{
  "n_kv_head": 2,
  "rope_base": 10000.0,
  "beta1": 0.95,
  "seq_len": 768
}
Below are experts of layer 7 (counted from 0) of a mixture-of-experts language model. Rows are named router (the router's row for the expert), gate (a neuron's input weights, with its number), up (a neuron's input weights, with its number) and show model dimensions 0-255. Each number is 500 + 25 x the weight over its row's rms, rounded and kept within 0 to 999. Numbers have three digits each.
Before each expert's rows: a language model's description of what the expert responds to. This comes from a sample of Wikipedia text that the model never trained on.

# expert 10
It responds to: Prepositions before dates and places. Opening parentheses before birth dates or ages, and in, of, by, from, during, In, On introducing dates, places or agents.
router:479515506480514502493484483498503513485503483471490487519526501503493468487493472488518531509500509534521498475489499535455494488498510474489508471521516483485485477414492497448489489490508486515514545454473481521510499503504553509564499465525494535501518468526520468458495495494493514492491499475554516486477491501516496492547502535537488482470504486437458485501505518495514472507527473480530558430497501498488517507523501535510521519527494507450490481506447511545505527429471503488531476481506515490493492490531476470457497501518548514467483488536481498536481528510519482508496486449479465515479486477487483453467530466533452530479449542543495530507504432532528491512508492496490483468461500491501495480459506523487488462473468502507487494523534478527497471523485483
gate0:509502455511531495493499493467497472527502529504548504479515505448453440510487475507543478470508521482534540492506506479512505504528545519496495566452519526461534497508496519495425529492455511516519503456518485505471480507489522524478501499504483514470506552510486506478499460485513559499490462532464525497488507512487486491499555487526520491525491492486467522469535532520458501529510472511534518530510488502476477492491459532503477470517490502504441514545468503504504506526498485532519477479470499468477542513494473456481502488503486496466486511519473492505509483442483517559522528527536511473467498481517482516492518508472506499504516464465520469475477459511499489529481521495472497517490434537461507477494516486463518452519492496519481499513492467479523516470481554
up0:476512515482486491507502470501497497480491486517526505507492495538506472499544556480490494472492496477510526502529502525508512494542517487528468480493515503487504489529491494455489561503464503477512529462506500491488456484485521471485530498528513495477484495475515487529559513528496522468475442513488511511499490535485511473542509508534470518529459454517472494480522500500517466462481517551481502487479492522456509475491466504527443515510505573478505491489570531543507481478540496480540508506488515517525511519522494525456513492471464511521512514492498471455485546545481523531513492487465534485506531508528531545558498542513494469492525478509515529523513443509507481506500474487538476509465483498519488510492501467510537555520464478561453502503510498531544523497494482

# expert 3
It responds to: Infobox and table scaffolding. Leading dashes of infobox lines, table cell bars, spaces and year prefixes like 201, 199, plus month names, in sports stats and listings.
router:465444491518500519524508495500505538517515482483510498512467481560490492481514469509503499502468503512471516479489516550506514486507530464475467491449533486486480467469516492487500482507539522556522499541501515540460453491455453555520518536515501539533518500508540512471511520551499445487476502495531513479502561481504460535534504461511508496460487514521471482498518462494475489465515486508464498448541517513476512469558492511497485572501539501480491556488499545492489546453494502482523474471481510490516527505503490526518476494493499528468515467482488506545508519511511517500476536499499509485507473513492497493508474508509529445487491503498492458460504493518507513513504527502502452500482528448480502560507532523483499469499529522481514484506497520494548496505516520
gate1:491523457513506484498515515499466478523480464473515546543475500516442478482460498520500479455484476500503528512515557481502551473528517501518491471506480507499509469491525528486502503469529506508507471487509478539522462472497449509494502547540504508506492540469486503510496534490435501515514455504453516525523504503473519501509537527503486480498513527552483527478509474518534497500521463519502476540513466483469506460488499469490558495445467502476536542504493490537489509463487472509507480509487493499508489507480535502478493503488523516528525475485521481484507487502477499475510471453500493499539441469516484549470507520502455445493530526543448415451494496495482518482483475500523482505496488502482456506507512515461505497507507528501497536508466436504514480498515507
up1:460452476500500464499527471507505467508537500495523528505507509509517533498485486492471486470432533482515469494497470493458447537524496488554491561502496513531511526525529459499490490505509471518534522483505509546510495483465523545470493514490544485506496482505523527485497500471475493514513495509496478467540504476524512464556483480533497478502514551506494500570480443492489499526478512514482493537511512498531546518493473496474534485521507462451501492475505518454470499498461511517531517495537451480480469490443515483484501496532451500510470520504497536496477457483530495495481497479462478487510510509510515492504500513459523514477455511520521497525490510549524528454488498455538499522492506485520516516495485511451508469559473456514465532532523519512515504481493486

# expert 4
It responds to: Titles of works. Words inside quoted or italic titles of songs, albums, books and games, such as You, Love, My, I, Boy, Christmas.
router:503507477510546471533465501485500498500480516515471474507515490484523473502488494534518503500477533498446529520546483495488530505526540509541484501505474496466504488551473501507498483442501510512526514487475514505469526533501486525485507490496464506437515442454467511487488518509474520486538479471494522478472544505471512479522504505487507523491488494511514457489483502444497482537493535533502488497458459468539469462496514503496518491449481486518533437498500482507512506489496482558471492535433499467540518526526476526506566468493523506526474484479483503494506514518524521485477507504557502467495466506528472515506527493484496481497495510487491488514507500490507529514520562565459500492519492493489484522523534531510494480549471517470520520476490475496528511515570452
gate0:525483471499486475500487533511497501501494511528503523493463504521482485509462481499526445471460553545506445507511480511526519518498486510490497559473488468520452470531517498484520522494427529509513516477538514509469475470505479539495538490518493491492530463494458511511491496534529517517502497489471505479521554471483455500469482513491513492544510534524511493527476498532501520532521471502517510476499554504516503533535511485503535540484493506535477500514460526552504535443459494570456473489483478488510482536467469515505495446507489494527522512469504487500517521465508456488483462497544441511467445516504518476525501457485455474521499501513473506495528532508490492506534492507517512499506532496481522497497505486470480481506497518465495517479552527525520486538495490
up0:507490523423522501513501497516493466472499531514483482492540490465505430469490564535515553469489517514511484528490485480477496485456503485518524537516485487506482504461511464565496542483496462524523508491492481503490472508481495536447487507497460510489460492513491509501503492511492455482505483435460547516498501465508513508492464521484444502532513511493523466501498480491494493506479472444490450515542504507503536478502494499479482477514518540467562525506516498487526481523481537486509494533490520489484459525533487486527472526536455466523478499443500471482522532472504524485499507482501491517512512511472494520464487491444526496499481534510447495472484529528492483478502490451536500513486469458503509493536517478471539501510485512526532509493494487472515489454509518

# expert 6
It responds to: Proper-name parts, geographic adjectives. Directional and national adjectives like North, South, United, Royal, Civil, and word pieces inside place and surnames, e.g. Colombian, Bellefonte, Banbury.
router:510445527500516475465504509518466561485504480530521460493460492493512467454552491487497529470510502463467495473485492497505502488506506476472518505493547545466493454488519478485480489502508491483466480484493526526505492489467516517527494555497543478488467483502482464497545505510489496518533500498468544488465516521499510461508495497484506454506515500486515444471517472458526480492486470515476488515442489506502502500485542512501539522461498495493453520480500505470509526489485496495536490457485507503486484506493441488479500573486529485511439497490491470464497522526522433521496491461490479462480519481453501492475495468495504511497505520499474474496459520540618493452533497494515512514483547511503535498492503505495505511499508481520498504478517482493526474503501483
gate0:471482501505518484553514497510484507489513510488486505516494473449502511512528519489531467484497473523440540461475503466595521455483495564544497527509526509495506484475504468539510489537451480479492519506519489549510478490514549506485467519485492473504512481454497478482468492511487511469519507525490515501497521538483469473517492543503490510498497482466469470489503486511504517504470501495455512480506494506516533538462493530505486480502467537473525443505488516513485509475457511514454483514486508465495542525521492488483484517493518496480459482461483522514490507497476502499523480515535495501521493499466516524466532528481537487496505547516498447455518477509538513447486521537527465451483490475484526489473503503493481523533525483560482538449536463513503477471472525
up0:492477469518499497519487525499519513502491546465480523471502496473523510508492493502493486507522461501509534467526482513549498538476507546514472543528535496532460473465521479547524485528511461469529490467536481485459492528484522482537487473495495572516510474506550507508518507464480507479482535516486524524528458498492529443531504492493544480489471452474512481456502526531515562453449488528474510497515482516513516486475482457504500504510496538516514483497512508513503469528470544541515516501569507518508504487467479481478494494517499493537472473531464528511509540522464496490479495486484509509498501540510551514507501470510465514513531511517486522459537533528453498473499521519568482502516477481496510487485496520482490462489529503530533516534487460518503467522517490

# expert 7
It responds to: Auxiliaries, pronouns, adverbs. Copulas and auxiliaries was, is, were, had, subject pronouns he, it, who, and adverbs like also, not, most, rarely in biographical prose.
router:489498503513495534516471518488553520489531482473498504511514476475483473479472543513502544540504513484493532476495477533527514514473505491485479464516480518505487518474493472482498468519542484455488513493489507491501451468543454486518497482488499509509499492545502465451507511530515509467454435554520481485536488546503502511518503473502492477523495510479483497496521515445492497522514482501500494533493496529448444531508492484515517476520498487526494478475414485537567486508523476480520500473489527485513483481484485491519520503528503494501513536492513492497495478556512519425534517489537502503490511492479507484483525526483502556530474470472516460478465471503502492477505501505497473485482509470454519519486529481439475494522485517546549509462511468497558502506538476
gate0:486512477523501490511491531476486515538531497528538492487517514531526525479546503538507474505552448549441445474498487490519475535469511522516505484568503466505457494527464500502507473541506502479447551446509521496479529476472480503508498507511474479511474484485514484479456505507488507537486473487492511536494488489480469455458475498495489485529481525477512504504502498533475507470486469496492484496509478510484519464522487515517513473487509477496494495481509478481511507492516486504490472497474546480548492508550489517446518522526558510469499516512521464508514530517512510518512546486494549507492535491482526463490495486454509539444466455498510496489532509474461481483478476497508486494532447465561461517507554518450492475491504487535498479531502479486502484487471478
up0:475528505506492510473488475516500473492500501499485481528479485518548461475460510498562501487466519537508546515530534509487487539510542502450512500504526521512522514481511471503494475499501486466522505520471517506530437527531481482540515477524503542529513496471536464496517496505539478456492520522460486453478532488469503511510530512526491549466509491512473498465528509495486511525525495521500531466529485469463478550464491496474565518486513531484541499523549529510453505523508476491542479514484524511485519466527528507496488505507513466513492542501474526494490505485514530512474466508509488494511523536492511537482500498527471484513504524508481467442454506508506496513486502481492475488537476521512513502483455478589477491566511478479473481511489507542525536459509517

# expert 9
It responds to: Table numbers, foreign name pieces. Final digits of years, minutes, scores and ranks in tables, and pieces of Slavic, Turkish or Arabic names like Háj-ek, Kh, Kar, š, ić.
router:498484465527523492521520485483507507461508496492501497475542489547528495504513480529524502518456520503512498503438492507465527502475497456518497502478485456438490501471469499521465512446519472536518509512504536560465415506538475470498437519518484508480478526508528460482518503530499528491464528520485505523483510454503483508501492475480550481404516517498475466502508507518484494502490517501509472521527485492469482538510497476492479475493513499507532522516496523453534490518482548525493486517511526533503511573549517514494486496483452490493536512516492456465545496505468538534467505514498497526523512492531506518520511485526502507530485480532516505527511488522507493464499480520501478513484527484515510496516535514486472512519459535500501522494479535470513454493511463
gate1:507475493497487481475449507500510508526550494524490461521515474509517494477466504470549519514506517467494515492495519549497468505496469495544479504503475484533489512466482473490465485470504450496483476488538499538490483513478481462522491505507523488421475546503516470474496475514481485478502515499523500500473517507530472455507482495533501509473529498526454478476508506534511503478481484508458484514518486562469515560552491520539468501513504483506535510498503572505495474466492544484526519486484488495480504509497519472477513457480467497485494507481523459474492530579462501535527525522489515504495508487479499478476508525506515503509485496506545483501517440496472515454458524477467506440504482496485518471511497459493448502528503497427532496527486499523529496473499521
up1:547510476498484528538525501456476464517482494489514508508498465513496458466523499500466507458466498534494515507430507435456519450491497518463494487502528472542534490557465475526496480486478501471508524487503487462492491489534514567485527507506512480546482468469532476499499509480506492502515486492505551524529491534489543501544530488486519521506485507437481491507516515483499456562533476492486495490505524462499468501446487509502539503469480517507481478483429494516486522512505486479459473542526506482499506517532499498487481549477514484503496480521549485495503489525450469480546496475495468482547495521544514537518507510504509526549504481531450521502487496473472509490498493509484500511479492505465480515488514517509520552496459505502489495519493506492501493538459517

# expert 11
It responds to: Institution and category nouns. Nouns naming organizations, competitions and infobox sections, such as University, League, Party, Cup, career, Award, Location, often in headings.
router:480485525470497476530556527475509553503526485529508504487537481555481520496517464491511483520531463508504504511495545525466527521452521476506467488483516462499511488445526491500480504455552496472492512512530530511510474543477523531508509489589485566483507484540534546495480497532498504512494480504491511466531491494483543495492509522456537489504531491502507495528468491446482560514495499495478516504521483491491504486528476517469475517459532478439516481467477516513461512467459488515484491494491484446502515510546515498488501492496514519546493470527497497490518508511498488484466509460491487481507471480483488463502470485535488503482485528482491467500457457529528493451525482484499514495488498480451510497480555497472463496497559495509517505509481504534506473518503531
gate0:510480450474536528516507438513496482532492487530486549486507503511534485464516488513495560474494494522506476485525515514554477453508499509486488472525537526512509505505502507482502525495483538500518462489491499514494485513540547500503518492533551487478516491487536530455447514513510499512521508519533464476483487470510504485494457485455505502501511549557483514525467507534507526476491521476494483515510487510519464488493527543498467529494489493462506529537507524505459542478553530489512495519518466501474485505511497463516508517488476479522482481472537526489501513473499501538568501520552515511498512505437525521492490494551524459475527527527496474525472466485507515491559512472479514554523519479520469504503524480474512538457499521507494478472521506523571478489494499
up0:485481521482521467487497488521436478494491495483512494524488520510521522499472561473519565505488466485472507480536500471495474484488529481478501504520535497560528517495461504525498485521522529469464495493497438501475468463514480532440510500499528489486489520501545443515469521538499535528531502486552481484492470522531498505508500494463453475477516522471546501502476512462483513483517523488520494557493547499487532523502546534501512536550480513490498511523477501492487510522523506527525524493525514513485534463504526531556506509497487486481487495485511484531467523503509538481456510548565466524499481538496494487483514483515513470508490443495508492478522465511545496462526525495478506528495504515506506494518481524490535523547551513513487488473475460510501543492491516

# expert 1
It responds to: Measurement numbers and units. Digits within measurements, coordinates and statistics, plus unit tokens like km, mm, sq, lb, in species descriptions, gene tables and sports results.
router:482495501513515510491532494509476552515506483544500515478503536482519541448526500494510503526492536480487526466508479522519498545475492512473502465545509511523454525514477482499536496467468521484499477482491500515494514480465520514510466525495487484524477456501495501510484522491521491521573491517526480512495479510498514548506547481495540485496527488484465538495468502522442564522505525505506510504498519539537531506525511496491510512494469503516507503469522525461530508475425501534469496513495531466504478555496492513480531536527535528512480571479474455474517508531456500481512475502494480500536501515517519512506496448509486505471510461488520528454495516506501523545518511489503512521510499462481476486483496481476482468571493447503549521516534468461524479504493452
gate1:497508527501492496514488491512506533486510539490492464533480476516475509502542527524521492479490475512518441508482484502492490475508497513509441478534494466459517492521490507460496532515470448454481502478499484530485468533457516478533505505453508483495474508512519484507542511501563502487512545415504467513509514533511464496482493541487452497485487443511490523522516499509467543483471535448508507516493507528501514527471477521480505477497487510530473501486485497481505459485486507486497493508513504465503494477560504544479532548473560505517520447551491472491523466500513500526515472527541443493508484519498544494475460471504506515450523478500507537468515508509531523524535545495452496493498467493500494480517501506517457472536467481492523520497510476473512468499483489
up1:506499477473500523456505481513526477477497497486541541544520505527474503464458513488514488491502533524438508483521466478446514496492490474506530512470480519466479528482492475460488494526506528475506498491502477514493499479504491497532506499521502497491500523471488489508516497526527528472475487521499499552464503437523496492522445478510512557543470502493506482517482496468493504568475511497509507500464507528504486482541501560471531493520456491519461474522497492494503471477528548528542503513506531504446520534453512516520504506470498525480486502469500470501510512491505510559474527520479545464505537433500507455493457525465502510515493462462539482456489531530502535511496486501554519521496486469493524515461502527473508503498483548508467476503524504499451463473507495